config.toml
n_layer = 11
d_shared_expert = 0
router_score = "sigmoid"
norm_eps = 1e-06
tie_embeddings = false
optimizer = "muon_variant"
Below are experts of layer 6 (counted from 0) of a mixture-of-experts language model. Rows are named router (the router's row for the expert), gate (a neuron's input weights, with its number), up (a neuron's input weights, with its number) and show model dimensions 0-159. Each number is 500 + 25 x the weight over its row's rms, rounded and kept within 0 to 999. Numbers have three digits each.
After each expert's rows: a language model's description of what the expert responds to. This comes from a sample of Wikipedia text that the model never trained on.

# expert 6
router:484471522483475506493474488502514470547463508506490464513502537493504483503461512515493522496509491503540496511477469511459477481510459503462533496515494540486522487479481522499484489538466522475505495499510519540504499472536478496480475484507524505532486502472510502458461490546499502527519498477510527567485506509488540470478497453434528523487495514493494521487476497526514491480482466506514518469539495498494524446498492547513499519505500424494442498466554497453425505498498501
gate1:487497520537500512490491558489510483515497481495449475488503499492474490485469536544507512498481528505527432465475493499451497522523526501469569535485506552504518517540503486532553529485447474539496495471486547479505495500511495504489518484476482482540465487484488501498489489471490537469520508502450484524456519508502502464544501530515506469467465532481477495477517481468506513492511535519536539512530496504440526524482485485487517504541536492527485505515477524478491505479517482
up1:503528488518493516523455553509466498510509514480547481533517483552461496487522487509500453515538508536526530484493474538511455500471511500469504482483527466511507511464497521487499506502527473513507469492551503466507476515519503499523498531516520554507493522527455531512527456523501520516541501496474521511494538512481511507478493491546482543468472497499445546461501500506487495480555541533428534491481506507496485515500440528509494514475516507494505546532490523512516511479497490
gate2:510460510503520519539472494495477472563495500498501471457529498493488484487498518549461501503532511512475490523480490545448522525519460546498530479478516512496489560513470565546468535512475511515465468474514545509473530501498487492485490460505555480484452484494507547473539491490487531478507485497482499503506484454517532504494491487514445499520513559493468527483517492491490502492478504465521517479523517522470497515479508523514450488523489490445511493492510518495498515525525477
up2:514460545542504490514502464496452544526451512516481505505494509491500529470470517484521496520513501541473496484484488474511565515501492512487516511502506500476524492513501432495491511519514509515468501531516508490506520495506504536494478479481506523536502481466503511482517560472472497543553490521506508513563484509500531518435528527547486508463488505498503501513448485500487481500489511484538448465516526486493496487468494498473514527543522468448490471498459545500446470484495490
gate3:502480495482519507515446479475523459463509505539488545478491508539463493507500533505521471558514492500553526460503510468535512471516476454520504491561490532467501530496471497498477476477496560478548485463477501529497511521550484462489508498511477526474518523519510508508507468477481458511523536504529519478519496493464573507517482510494540527522517501473481500475554512471469482506527489482475494457517509488514495482474506493504479551498513471511515519477517502495474520525484514
up3:508468546552489509503508516512472517495512546507448550438516501510532488504489475517547503459509508465475472498534515518493507490536519502489497526529512540519488504492522448528461500469481476531462492486501511499439506518516484483556498481497504526527536487494462536496492515504484462504523508480451489487507482459468474491464483496537527464522542480523502483483534531498519474483480513538565483481506521513540514532496510507500515495501536536488487502513516510489495495482514443
gate4:490480524498534521525482470517488540525486482526517454492476490510525502505507499476498470481527506479531473528490503488489492516512515483465541481505483553500513470526530507505503470565495497478464479540494491494458485486485532470484487503474495528486464502443496500498463509524462520512453471511480497577477551523487485489480478519511475503517505475475468482487472538489485497551479491534481494512466446509451516479474502532465484483538475480464536469499534495506516468513521533
up4:524510479502468535461500540475530525443502486482509508492513533527488511491445504541477513472507493496503518517515501562482553494492476519475463492505493513493513493514492512488477474520480534542548489478506458536487498456495489475485530500515476485534510525527542514492438473477512485516500520509492476529492491510509496496457531517510477475495482457495452524449508520522469515487467500514497498538524518479419534438501481505488494493473476490514500516463465514533513516533512481
What it handles: Mid-word lowercase fragments

# expert 26
router:512457532472512476528462526506498468541484495479447511503529517483487453464498544491470503513472492501564509490510498491497495488515504508490525456498477486489500487484493555519519510507481503510495489544499538522511506470500479489483482471555559504555502519530496557480437493514481504503504499492466518528500498517497535503478435496426475479493490481476479486480445515512495505489505479460487506486493496496476494473505473533478517492484497474513458508466514488480450479509463522
gate0:504479494513527495511519508497511437497473494508458500481504475501482536473506476471532516551485513459500500520493486551493485478496512493544516497514507467506532511501483470513488472492483550513488481479519522468489470499498477517488507516512456492534468486506510516505464467528477506508508517485528519480502486561466478533511440514521454521493510499478445480510513494532482485495446545532479510475480523511540549526529465446520508517491492493465509502569502519503499567488527482
up0:462470476510478556512514448512497534437477506483551488531514529489506478509489499542471535458534505517549547492489490515531483505490481502498515481525516475499516550506518491477491517523508480492518516484504488487493519498509500526505500488519526534509487495517431533545477523496494486441502476508530514515460497499532510529543514519475474486498455480504544549501503512501507492497539477467508558491551463489485490490453501484480504516544533526525499493494533482514481470494485537
gate1:529528498527541491541477502535503482502513527471447505541504490490525502493502494522464467523489522467519505487488521505482523501513476556487509555514518477503486498477483524469470480508502499516468488509504535464531505520473467519513502489525486476498527513467524453477445502502493501484496476532547561535511470517508512458509464503461477517495460539467446508479472518483479491522483494548534536529485500467480535498494548487494501502504531487512498489505543526538473538487466457
up1:517510494513531469495486530490494535510466506455498486506527503486505517492448490503503479474462512479518530476489521476495489480448553499492484450474466462517459499465490548485477486517536535569539505543506498499510501482485480533503485455506541508543514531518491489487503541479518492543472450482473546518497488502507490492484514507496523518475491519530494551498464484479440487488480511472491486535507504468503508480489480536501458493486522503493471471441495514501466451480484495
gate2:476485518530470482508486513524504495494495469506515514526503460537465512522523500543513460482499496505527462489478543431490533474458492459495474468514502492505523512494466498525471478496479513494490509521526506498515543510553472503503503492495522484549516482493513488494499498482492523504466487476443502503524502499482510530519535442474524514496513441475519455500460510483482502578461573508520495472489516510460513529482552534514518498487523493495524514467482469494514504507518540
up2:479511489468484500489449491514515447479490511513472487527432445502489482495504467527487492485501509531500494488506484475502454499549516470507508473503473529485523521516494514490447513501503503500475507437539458488487521510522486494510490541460546467505496461528490518470502516478493495545474510496437460510489497520519477506512462505480465479509482451470481487512489510477473521522472508517492503466524484515491512461459511545493531528463476459513514543506466502505436494500486471
gate3:549516554549511460553478536474506542492518476517496488474485490529502522459548497505556497469517463487480500487487503475510509498514491500511457461500487522545522482499484533516532505465528515490480491520521523539515489511493528510547504482517528510499543508544483518469525484506502505492509493492497507527495532482496511480543501479510485497450561493453474501478511490522489495500505517481430476529550501525517544500501473504527526495482463467522474566505508508504515488502498459
up3:415478462476503483512532436502531452493457498452508488543514527509475520522514484474481480567546498507508528504533476510489537489488501542486489531499509469470526531470503490520522505530472460495502465499544512527475524509471494520471489546526471481506450490514532504541456495508529519494529475526501480502501488500480459491497483487487504529555479484488488526490504523492489511507499490512518485448506506499509525462486535505450486506507506511490504471452502501496511516540506503
What it handles: Inner number digits

# expert 11
router:473478512491502521511479523468436491490479511520503484484499504537546494515466483549498503513494468485526497501480532500474451453468448497482511456480491498521528485480495487506488481531488517484519498520506486509539510515555477485554474479522488519551468495532497508497504449551535464507486525480502535557473493493475531465490490459498489481492520521471480534521493532505514467514475504484481522478517464515454519459511531511470526474479527499489460531488529495470464505517468520
gate1:499496494445509477480493533553500471526494533505478504494522483517499525538497476501473492533517490476469525494482491519515487500460502497478480474512525512540523496529479491461506465499511543472521521510490485489543485480513505488460462502485490503487487522559457494502521447547494503491487493459506469496456536493515500415502464461503503536480531507509479486511495521537485470511519464499571522493477479547510487491499536505486524507513514524471520575488538516485505477495491514
up1:510525523517520491524513515486518547465502554480501497510569486510506518504487505491488489459476519555527526467490428514519489575508517469505517457467496481526517508481508546543473518509509471487456455519515465489501520480479484496513540507485514536477465504471480507520495473477495501518457471481502540501477504528508486512485521525491473507507507501448552492522474547521513551491485481504483465482489473497510509521497560484495489477497510510490454500513467520472511496475487501
gate2:506491494465473508525498478478456483494514507490462469528444538510524483505567471544517530495497487488529512516508503507498464499504479492428508467449495446530501521538479510549473522482517512478516487496529507526519447552483491528519459483519493503483464549517490508503512460482531522486501464512502506513532505513485512499497532500521463512475479465493464540563531497451499528489483496502494502464490518484502497490474506537495479478506533495462471497497499473497542480530478489
up2:489502472496519475526498498539556492517459501502506510497474476465506509480510533499501562534485498488465479501458476523476512529515503513549504565480536520493495506448521502486490507511480485467499513474454523507478533495513445548461541525424510487488503501504538483502477557465477536504509473494500462503498529478478495484465530537502515497517518503487506477503501486522537494475506514481500498492544498500528533514485497536523520512499520500566542521500525486472492464498542506
gate3:507508495519473502532527508486529517485494485507517497513480501533536478502476510536476475436532518501522492516489464523507496486457524515503511516532471526517513498455490486501442502513486490456446447526479543507535546493554473475525471459497492487509490541499494485483524492509533468552484497468487496475502523492486488521505506501564510482507491541475469532491476518498500536539475471468480501514449504505497534473510485506506575497479501533496489506472516490527541510542486524
up3:517539475487496511504516517480478573483543510480532525489529481443447510521543470519467488494550501438514507489487528492545531465470497552519493518521491527464509485508462502510504502531490538507510501494511491513504521522495468485478481503458483510479504508508492500475508441493465460550504478532552505481512515517499507543482509526467533513510501492532493492523465517487493516476488508509514497447523530556490452498480499514515453477483500495496552492498493501535487480518476513
gate4:492519521493495484496526527440480545500478531536534499478548511505499512517475487533529503484494511488492483521508481451497530499495466483512504441516428528532477525519471502486516485488558476487498511516528495471510481534535478488491515515557435548492486512501528546494495512497573469505480463464520532528494509491509502512489468505480460508483489545465510493481494527495521475501477484485507490503486504522497506510486536479537507501447504517501484479449494477523464463525505488
up4:507483515462516515492498525440505507479493493535526465486507503489509513505500501572535525529477469506531536489497471469511533502490467498518529462529493472482466515553444517500479550487491468477455495499555484492519503508491484497532506511537497544490450511527493541496495480496517484536473521493478511476518529454501468502463455481524516493473515545497499492472531531514492462504471505481520455472496497531494458468507528521478490478494528465465492496473503492529477514516542478
What it handles: Personal name fragments

# expert 10
router:465456541460519495512470506500489463513482491495480553480487517498512482499481523526478509553521429506510462496521493474524463511540514540485493444456493486509491465481491510483503507507492489487546471530526489500493462478498457494521495470490510512495509503528458478501509503482512511470523505469490548508539524504519514491474485510469485446495471469454483525509473528525504473463484503496496523514529486480451549468473530534481513451469497492475489513496498456478475471521472463
gate10:489510511477527488508494508485559499511481506449495532494519494515509509521464526514500523501509521508483494542492542478503574463457457507525518504475489492499522436527438498479467473461488549538501525492475507482470508515503480475454495466468514497521484461508488494488523500491549533474479515504481463487544455509523503477535497470497489493497534502474456498488483504492478493515540472473481478487439495516494519516481492499474475505555495499504478537529502531534526537499476501
up10:478525488501518483466480489537481490508526500453477495465475478483534537501549500470503545523554491487509481520537528477520531460480511495499437477534492533551474503469472508511538530497530538480492485466521451513545487488523515482497523490505500486476468473507469480520482527489541549493550512518523478470536483495492503461527522517494489537502489480488509504500525478487461508501501461499491477517499481495517528509515545506527485536443502488473485503460444471500503503490530519
gate11:530530519507524491504539506471480478473520533463511512522479475494523517516514470495500485510476489501492477490520451509539449497489512477522528502544537517474486518566459510479481504502470469514518520483460521496516487487497523524489497484522505544515477530528451493444491507476519553494496455471473511530486483492493491506534476503459477515475508489493434465480532551480494508523525558518458553514476473471467507459511510479506529530525520478491482506488489520491497511508468473
up11:525545476499501527507562521470485514522477515482496505457471528479499446526542498493464504489463540478532499513485515537523501485501504464486518508529531512474509454450548483476545518467511521538506491503477511506500507506476551503494498517455554521480488499481508507472535503520512502538532459496532461511499505472500505546484541455486511465522503485442513467477493503528472508501482476465504532485494480480475494497486491514511483511511513517535492469508467529499517476500447450
gate12:484506535513496504511527529462485462497533515484533541506523546481486468460498513516533514495506502506454531498485474431482518456478478528498498531519482505485489519466525523505503483490501556495518468498523525474502464455491550538491518526496509502456517535529479501508526461464502513518523516503492511489533500459486519472481520485492512479490509533484506506489481510530506488544502520514494517521506510502507481518552444545520516492515455498483469479486502561568494475522556502
up12:488540526462485511512523506479526482448468515520531534491496504473476508545513551502492520474461497507491460476517464485530464505498495498524543454498504513561479507510502517522502470511495514445454506520478485469485474473513514466512490454497514498499509509509511541480506468490488514574538497469495507505498502520564456488510473503488482508465456493534490568495552451506505505466527515514501478475496509479479493529523527499489521501499491448477511493519487529523502509535508504
gate13:501497470504522486519522475474501497521468478486493508507474438493466496558502492518564505543490516461535476503507507519528484520499482450513557482487516530481496494496487479529505446473531500525545521479507540479536507493508481526458431503515476512510509525493511489480518534531480511488466475508501507491560494471510491521522513479515473505514543522566442535498520512486469521498487525492504507554475547501484526481487504500521505466501501472499511504498487526501500509560483505
up13:498487520496469474544481524499478534507544514485540544462505531509487490521508503509489517515494502477463532520476497547455498510507502508481515518520497487532480516467522483449514498525520499560547502507551529510536492470475445507476543467429504476468479479482483534483514489514464512522491509475484503476480500492486517471521499510501435498476506477503541483536546492540511486470460458482515522498473509506526506475500493444513487506485502510524498557496464503506477531506493519
What it handles: Line-initial list markers

# expert 27
router:503483530490476490494479516488534499514515543462468515477548498533490492519483493506503536535493496452493501527524471502481518490506468499537527481498477489467507442484504510515534505485474484495528469502497529521516495513541519478493469511508519491525502507457503523494481495475492468496527500489517515538502482528476485470468438468485456495484496466501509492485499494577465494451517501446448512440494542528489551499447500473504506483486498530469529505492547474487445484492490488
gate0:489481491535504503507488531474484494542536523523521456518489506478483505510525520499512456497481525506509537504468529507517448443517505486481496502525517523520476473481487501534548505524543435520516522450500529501487482467530512494485495535504544477464463541522515514518558512498502501501462541440517485535523503489510516494501498497465542494542493502484539533478487469530500506439513481474494525456522487504489456532483473466514487522470485485514524487517497487509506508541488476
up0:530508489466486540508487510481506496501502437503435489494506534493495529505548542493470523496493510500512514495509512531497491520504493491509536449485481479457507517470538515503542469483524505525479499471521434502487491482457516529482531484462530454468489512505511474490444462488492516496485466501471501508498532510522487491449517520461531502517495487505526476449526467484490455527539493511511514526514502518494547479514490495463516483483514532490489494549464500501446464475530538
gate1:485502515503526517487473473491536538494437505495506558451479486518487487473514485490460493492460497475542507522503468466511488516480506446491496491485475531471526489475462537474533510533522468515537463522482510482478466519480468501525462491502490486466491469500499470500481525518538485484460462521513540465511518512515475503467461518494477517480526499498455505476494506461488491524552465518477521464468486489514506477528491489520460516528520499464467473497538495492477511467433499
up1:482505492482516456493485512520486530519474545513490515509517505549484485484523477518485501486522501490530509510492487502522503499494490489523463544470487522498527504494444538440538498487486454496521462545485526476480509522519506481533472493476503526418490462495546471495494537526570523469468517480509542496498500478516493534522507484530515517462549530494492479483498512482518523488534487525472503455474521514497518517506485499507490543525500509477487437520509484514481532520445485
gate2:467451512540519452473497515510533539512477511493522503553511515498488480528478556508449555495496502486482522455494493495498487506535496530455550497525539465516497515529525512505555526494490528451494543474477478508496503493469507506477509471487490509507505513501498513465486483511470526506529507476519532468491497481467523506496512433472513504487496482496508482476477491467496543497476469513499503474523516459504515460468471499498537511470475540475493536509513547451483454496515535
up2:521539484490462513484497516518527490508514483470524464545533519484516454519514518505530508493481503524498475476504516515475455528475519477550514473518542533510532530465476514489443531529453544467523503475494492469498492452488516491503511509503488504503447510492552495493467540480530483487506480476467489498499505475499528505509507489477473464489546534516469524465512477501530515572476476536546499518493484521507467535541532545493481491536532485478509521514501523516485500511482517
gate3:524526475498517516524523536478464489541515533504511447484535469483496459492525538474538474472474469473530488506469501476491501496515509509546504465489451500535518517508535496492561464488497488486522500491540505474487524495490519443503485486507480482518447474539513470532488492538472476492538517529503515528550475530460514513504479487515481512505506490483485499499524512474495475534481495496464488524463470458426486491441476485480500515493489499492540497528507493503507542530481480
up3:487510460469464510469502551476508509512497536469429504494499495458488458505494542496500489541458503497466516530470520491480540501480485488512496477526511504544515460549492515492523514512525503526445500487493514493461497532467507485430527526483479485528527452531483464476517504521536488509462489499479512494532508503539470520507470488502556466467479527475493486531519487498533487499508500497458496503502458482486513463485548510470465491526519504531503504537534495490509522502470504
What it handles: Acronym capital letters

# expert 9
router:495474550452515481529476498482482480492487507465428525521454490490486486501499550499492492501485500486470479533508512462491488518483488535528527473472513532486495449498498502548488491516485516502525480523541524488500509519497514507486504488523488488500497474500483519525490503487519446491497496514508492501504501513470509468517431523502504462518491476486506498497508489573471485500449490498497509498490501505459555435520511517512531497453479463495518544481535425494453489543472500
gate1:499480535494545492485534490491486452494480506538516542527490516573519484477454517482526455537504498506490501500482505444524469474477492510483552473532512553556546462486500467483496489496515482494496496487523482505498499501479507459502483481492515459525486517516484495535500510505510504467461474471505478499482523501467491465503487489518521518501522512560505487475550481488484497526485521482532493490503531498478537502528487564508520485506514505456518534504520505458556524547516473
up1:497511517463465501455467527478510504549482531520512466456496477451486501494531467535433505472479486499530482487498473502482517498518502511482450520519491448520505520503504495489504506502507501523503494503492489504470479512541489516499487502522505485479457500480511476501539523503451521519534458494517473531514491489508519520492486466475525489516533503421491477486482552470469492477509500486492552500540489454510471492509497489456509464488522497536477504551470512544494540471463544
gate2:510430464484529524505516445438528496526513480506490486511484485519503480483549548558495521469470496476529510482504480522489515537538481501519522512453489564528506501493511514490509454476502482493520497448522477482479499515516484476498522500531537517487499530532520513489499481516469460518480499513500508504548513523485505481510457514505526489479510490499483485508490521544496493491463472507506516515492506452477483493538508507538513495493443508503522520571457497480436488526494513
up2:473518518483484489525488468515486449475483514494494486482493520514467487484495492513486504472484505514459506457520531474509459511494537484517503504550506464503495475465481474508487497483488460503527490505533496456545511486541500510478551495485501508556560520457496552498468498507504509491498469511487512478508532477472505541485523439512489492516490489535523520443506511541513565538492494502526490501495489479485472528546514484507539469516527521455506533503471493462522515482517562
gate3:491498489475452487489478515505504478478481452467497504454505481499426495505545502486488512482467535484469487465461498497515505509500454533477524530496485430512494486547496506492520495529531512494539468463535459458510480517508477517529532485489489501486468485530523515509533547477515474539556500453520463527504473513506549502529510502509499506499493457521473499500530468491528439495480514499493479489479513479496494467502483512501528476469564541509506480497497497489513536514494501
up3:475484479465521510519527507527467475520496509487504440515480501511457525520495542539483500518483558488459509481468460502473460509510503510503425525467547512462474552499424505473479525534502526488524459483495525473492535502502446500492510512505513514499492479539522490533503519462487486513555494519523520508509501494492517565487512502545500512477504485537509484509518506530503511473528516512461470457454527491513504464505512511490473491501502492503500506499501500520496538526492532
gate4:480488502513465483516483472527481474441533527485490485504492544516486509492491487515476454483508498514433495520448462497554466488501488504469499540497507533483523465530443520501444464486480526461514537466533471526465516508520533527476492482497500484514524524483441481537500510531503512514484522507467457481527499495532513515501524470466514482530473505473444499495482539497471489511496528520497475489513481486494528491520482503506493478514502534481516502507538459539454498475509529
up4:538495470509462488531506486464494485544588506475467531506516519514513520422536516500497476495533515533489536475478520502504528505518453504498478498514436513514467504462503495543477509524505502508495515517513521507498523521476503519504495475481495503493468489500480509575499474519467519492463477482481511492475477519492493522496488459515515500510455488534478462491466477451515501466501511522517489501506538499496540517468551496509499509497506463483454476538471515506454536477515490
What it handles: Infobox field names

# expert 4
router:512455542507499485544502488460485454522484457475492507535512516501509471518520537481504501526493498489509483483517519485519475482528484520490503474539494535451506466449482492484510528524519480490542477500480473490531490503537520505494482488539523504511503489501440523491458482527503477542499479488536514508537553515520529502465496493476497513479448502532520497492456480508474528466458483492478525458549495492444523453463511518502515493495504470498456465493537495460467481478479484
gate3:438516512560484474498525568503502494479531521509491493514538469515497507509488487497494474518508472519455511473496518504527467520475436495536474500502550488518496514470498481511533463501533488494509533512486536520487496485472534501478496445526485479490529502529487504516476476493463512509532520535498497468489555502494491463504462517489518517495491521515493543467501478457525494521537509514527515520469475515493517521480491526520542466513508489439534486491551467533513461528490538
up3:421511491535474498510506500492486454470487531455513506527501482469489541493508476471496490492488499524458505485503539517555526491493520519490517496557514465521513492521507487500509516522456528542510471533459517489515471517509507537519464505525468474548522494493462509487521567526471498502456448517514477476485530497486491503487516547507475537466449507484437510463500487506540511495520500538485523467504485497492521545541512498507504511491507520508491490486529475493484484486499468
gate4:510456493503522488513520481519476465527494520442503494467457489504512478454496536485475528504499542445500505499493483557471485507534496515490514474489527523455545521498449474508477500454495488515498473493491492522525525499512516522461521515513516522476512446486466513513473467484496479520488490481492467521519492490479499490479471524512533513483520557507439534475486523479489516483426507503493505455495494536486532534462507524472521457531531502461502503512449488515493492498472490
up4:496533468493495519510489525460513539500482493497523511489492553504497542530529477478494499529491469488517465479503512490518504483522522490539457510482469473537490504498527486497501501483498472500490513535499549499522490491505501499541517495470471504485446534507525471520476495471557544450456507476492479483502506546520470480511508440514462473464508432529490542482467495506565488505540491455506491522524517470475512503543506510527536517482456525514494507496502515464515544487499486
gate5:475505488467484511505500482484531532523466532499504469438492541499519441514469505477497528568471510536506526485489424494531508486487467520540473489519509454478501445476475509479521571509490538478526503498492538489536489471498519482519535537471513511494512446529469518439504508494526530495504510479534509477521499485500512514469477512509524505476466514499489486517486487502492495465515451526478479501543502536485500512487499493499541471496508492522521506522453491510477492504490509
up5:463452481515552529514504496454525557504523525528482501518532522497491506502470462521541514500518463537509506483502506507523513481525463519521452495476471519494540479455445485509450486503482487513494517502477495470498482473526494516526531512481522482504480525420518499482487509498526514474481460507539503516486502473478500524538531500503469519491467482492506504521532475483488468479527469536490540462541512529506502501509508536486492471509502488503550478507483511428529535509468505
gate6:521450544504484503447481526533502497521496496508459501503525499524509522506523494466515492510519496491476489540531512467459504483462544535535489484532495478510505514484484532518479530496457465454484530485474470489493481501505523520524503524524456490519519490463486471490498506516537486496517468506487499487535523476473545504495511519491498510517479536504488463517457484525489498524404484546505553465517500461455490475471486499501512509442515516514506456535473483464471514490511489
up6:513452504506517505511476472490482481545527528495440523512446496525461518519518516538481540530489480534506491493555499566505536503496522523507507494513542526522527458476481516497509509517479498480517452457461475517478492505491496503495462506486521506478506502532427489488476523490561509483485548504504475464501483504479533489475558509520499490500511475493486502514470525522517521499494512530470492506493493486470523451505471499519466505509540483498563468507464493499470518504514463
What it handles: Word-initial prefixes

# expert 22
router:480488476506489506544480447469487480477525530489484495490513479517510498481478509505486470565541454492515475501485520501491483484465471511519495493472467505456539457510500511500538470500482531524538479547541483498517504509522500513490454495504530529530461518494485524500508517532498463532529447487483499562501489525477510506434454491517526499477472517503503479513525528498522494469463481483483503444529501521461503476493535505511545460511513508493465519477517467469461519509472499
gate3:492526472517501501506468505504489521520529503513474530516556466489506496537550525495533544544463525482487538499514495505484456487504519537512528509509530513523496457477494510432548524492483463501478518474508478478490514534511491550505478496523549460454468524481506512469514479485478481490485459515510492480507482512503519504546482496519509519484457484484518508519436476488474498486503438538516529494524546491514493504557519495550476538524480485465490505503496513496475519506478490
up3:539520507502488512473527491492481509477519483453526506489457506529473484521513509465495520491487483472483555505477493504495495448515487518511507526539558484524522522519489486493531524460483511514495502490480524477516486490512515492501522538499459523510514448531468524504482526487534498446528518476504479473539463482507516527558466474501502486517522524448541515596484556494485506512490529476505470485511484501522522498543508512518483513498485479478511508457494502498478482463482555
gate4:499455502470479490493496504511502520505489535473501463461538487485464492473515542493517512536486499509509426452488494527501512473513500511520496493503500491461512482467493501512467473516504490513512493517510508519519531517452543522539480530540537517507502490461488560497513495524546533491531444538528515527489484562526488475520503528501530504436479516524473506509479510497514517521495504523462500493516492438500486491476471464540533453483499519489462490517512467495491472520494454
up4:518484522487530456471495538464501500500514496526485504491460500501502531507464485529496529483496475469434482498480530475481481509477506525476535488518469507528500510558505498477487487514494514498485520515526508513522535502472502531486529500519450488421530541539541484473499486522465512520520463466538508489530516544482514512502524560498502499446495497504487462484481535536523528473516519564520451496490480498518531518492561496490472501521490494490528538525508507494491481487478502
gate5:476510527524520558513513517459476516502488466493493513515523508495523484507504544465522477517472486490509517480497484481524451475563501480509504519503484483482542466520479507500488503521481503495494476500494470503533525534513490445498508510511503481469500578497506547466490536447478503530488478479457499498499472520460495556494487492483525480500529523478543479495488502469485498517516511501473496450558494489463490517483499515471488512503495447514445564554462495484509499506496519
up5:520476531469551485457490534537484518488539518504487517503503521449533510470506521499481499522469530490513502509480522524482503546521509536502484499500486458490521538490507510456504528535497478522523490473484505518489493488520511510469532458490564478581475494471548489513503480498444474506493515512481513471488523523481494506494533505483480504546506504541492505503453522526503497472549502512518474504500508533520524549522500504500497550442519559487458491504511502476504478535486486
gate6:448484496539463525519518512467503541514477493509497519487487472518485523509461511496457489541521471537528507481492456534531481486483478531482504436509500482487506487494497485479535487495531526517495479524545516452473475530494487515511508507532515457473469498532443495485519518523505526520501485531475534511533502501484509512507478572518475533486473528524465458515505525529510534502537509504541507491492464502474476455495498518494521517480484502548455533462459522518477502494487469
up6:471483485523523532545463535534532469483503508482469500520436493460505486490511525503470534579488478486481505532523513497534487466491468485520456513475477509489516517517450507493527497512499469547493508488513508480489491504479466454499525515483463476504550526465497497490459508519513513502507497465529492512477487502488499485472517488526520511532515513518516509507472498447489445514428521479505542485501498523458492533455474487492502503472501508512477530499489531517525564511522500
What it handles: East Asian name pieces

# expert 39
router:534496527504461491523501496504484476496505520436474563473478518497486501542502498484474517510469488479499494543494497491441447495482479500531480513469462524499474447522471518511486447505502478494542474512524500482520467480493525493510477509491507498514458511505487483490482458535500484500488499506488521533502496543487488489491497444463479491501476511482551491519502498537494502514480490515500505417545489516483505475507520521442526509495508483507468502464576494465463479533482486
gate1:486487534470490513440500528535509500512454472544526508508490508462474498499512457524514520479502488461492523486513494511541512479523489501536517513467514512466526516479511508521477501477448490501481531520503484456521499500500527503486509491516492513454520523490483496525487472520481462518534508538537517537495553478517530493441489503492503497484519501511544493470503509488513456497539482496452537472540500500459541537502507487431498530478493532535494545462521506455450497502504529
up1:503476494488501518500496508506470472541517477540556503501479462483489513556471503493462547555468491539525502525518535475527500511502493489529481512496541505463467476483504495490479460505516512481507471462521485457532453507477485511494502511508523531492540499507476502498537520503495466471501517492507507502502508517491513511498507535556457553447540506559540499511496515506462465512489510482502496503552508535456492542522515490455517477486449457482493482509517483508455511513496511
gate2:513496503485450482493501518525491501501471512540483528498449501482522502456494453526494509460490516501470546474568517478473514502500509536510476502519476506496504494499516550517491513494506504482520483487448516485520529473510469563534504497498502513494499536533543457532456483486439490477505497527486531492513485510547505476499482506541514507513541504522482502535523525491515508458523523493466524509513441553534509455512499487480532523460500503499526456522500484513481532546483495
up2:520492487486526523524490446562489504522486478497478532471496505507510506499507472462478537461522496480468501521491469468468485523525565512492469516501508490471517476529484517540534496505524465515483508481441512486504496480514521516480498459506490508477468504514563465482503488519478528501464478527518514502451482532501489493502495442504482544499526532517535529513530476474559460553477533486478508485499490545493525539506520515514504525525478527501543485496507519479480482526478466
gate3:509535493534500495526504511469545500491508487495512513533467523477497553519503460483488478502452496524491487487498472470525495532541513482500528506497535522491477477538435536514497522503529465450518528563468509554461501488463476504506465559498508496516501505510515527503498482541527472534495509490491501531511541513496530461520495478528521510507527505490547494462482468507527513457452468510520482509495505522452537475510502532499524510525502519527500513467492506482558523521519505
up3:535484540475504541483504537518539546492488471497462554493468490458466517439522501504488493486493515432485512521486520506481550543525510493524497546513529495545476516513434500491480524447483502498474489515483502536507484501511475489478477513499494512514497497519525505504508483489502464489487436446471490533504529479534523476486500474495484477501508488511525510503476502499457486502486498483512540463510477453505556536496499505492461472539495510503490478499489535490499487460533471
gate4:479542516512532481508471492481469468508470508493487491526450527477477467543509521532457465510496555532517471495526543493490503476508463479497515548535539506465494519520504521539513520536508465453501503464506516539481506510503499509469533436516511485493516505500491462498467461513515518489507487514508493481480491524507519540457506505517483525494513528475478557507493466459461550478512490449523486471518474506511524502529498491500480465493532491450474497494473511537546520493496510
up4:499569493529500491519472508486477503509494533456505506572454498507473461500491542509508476474498501526516461489477504483503448462513512507508481482497489478470504489533503490482505513502490511484467521550524456533478515492510493500510554494460495490430481495527471485467538538465475476507505483434495517472553465498495576510501465482497532437528528502498491470522483489548515512516501498521526467495477533514491465509490500510498509500510489506512519498503507516471518506499497522
What it handles: Math markup, table pipes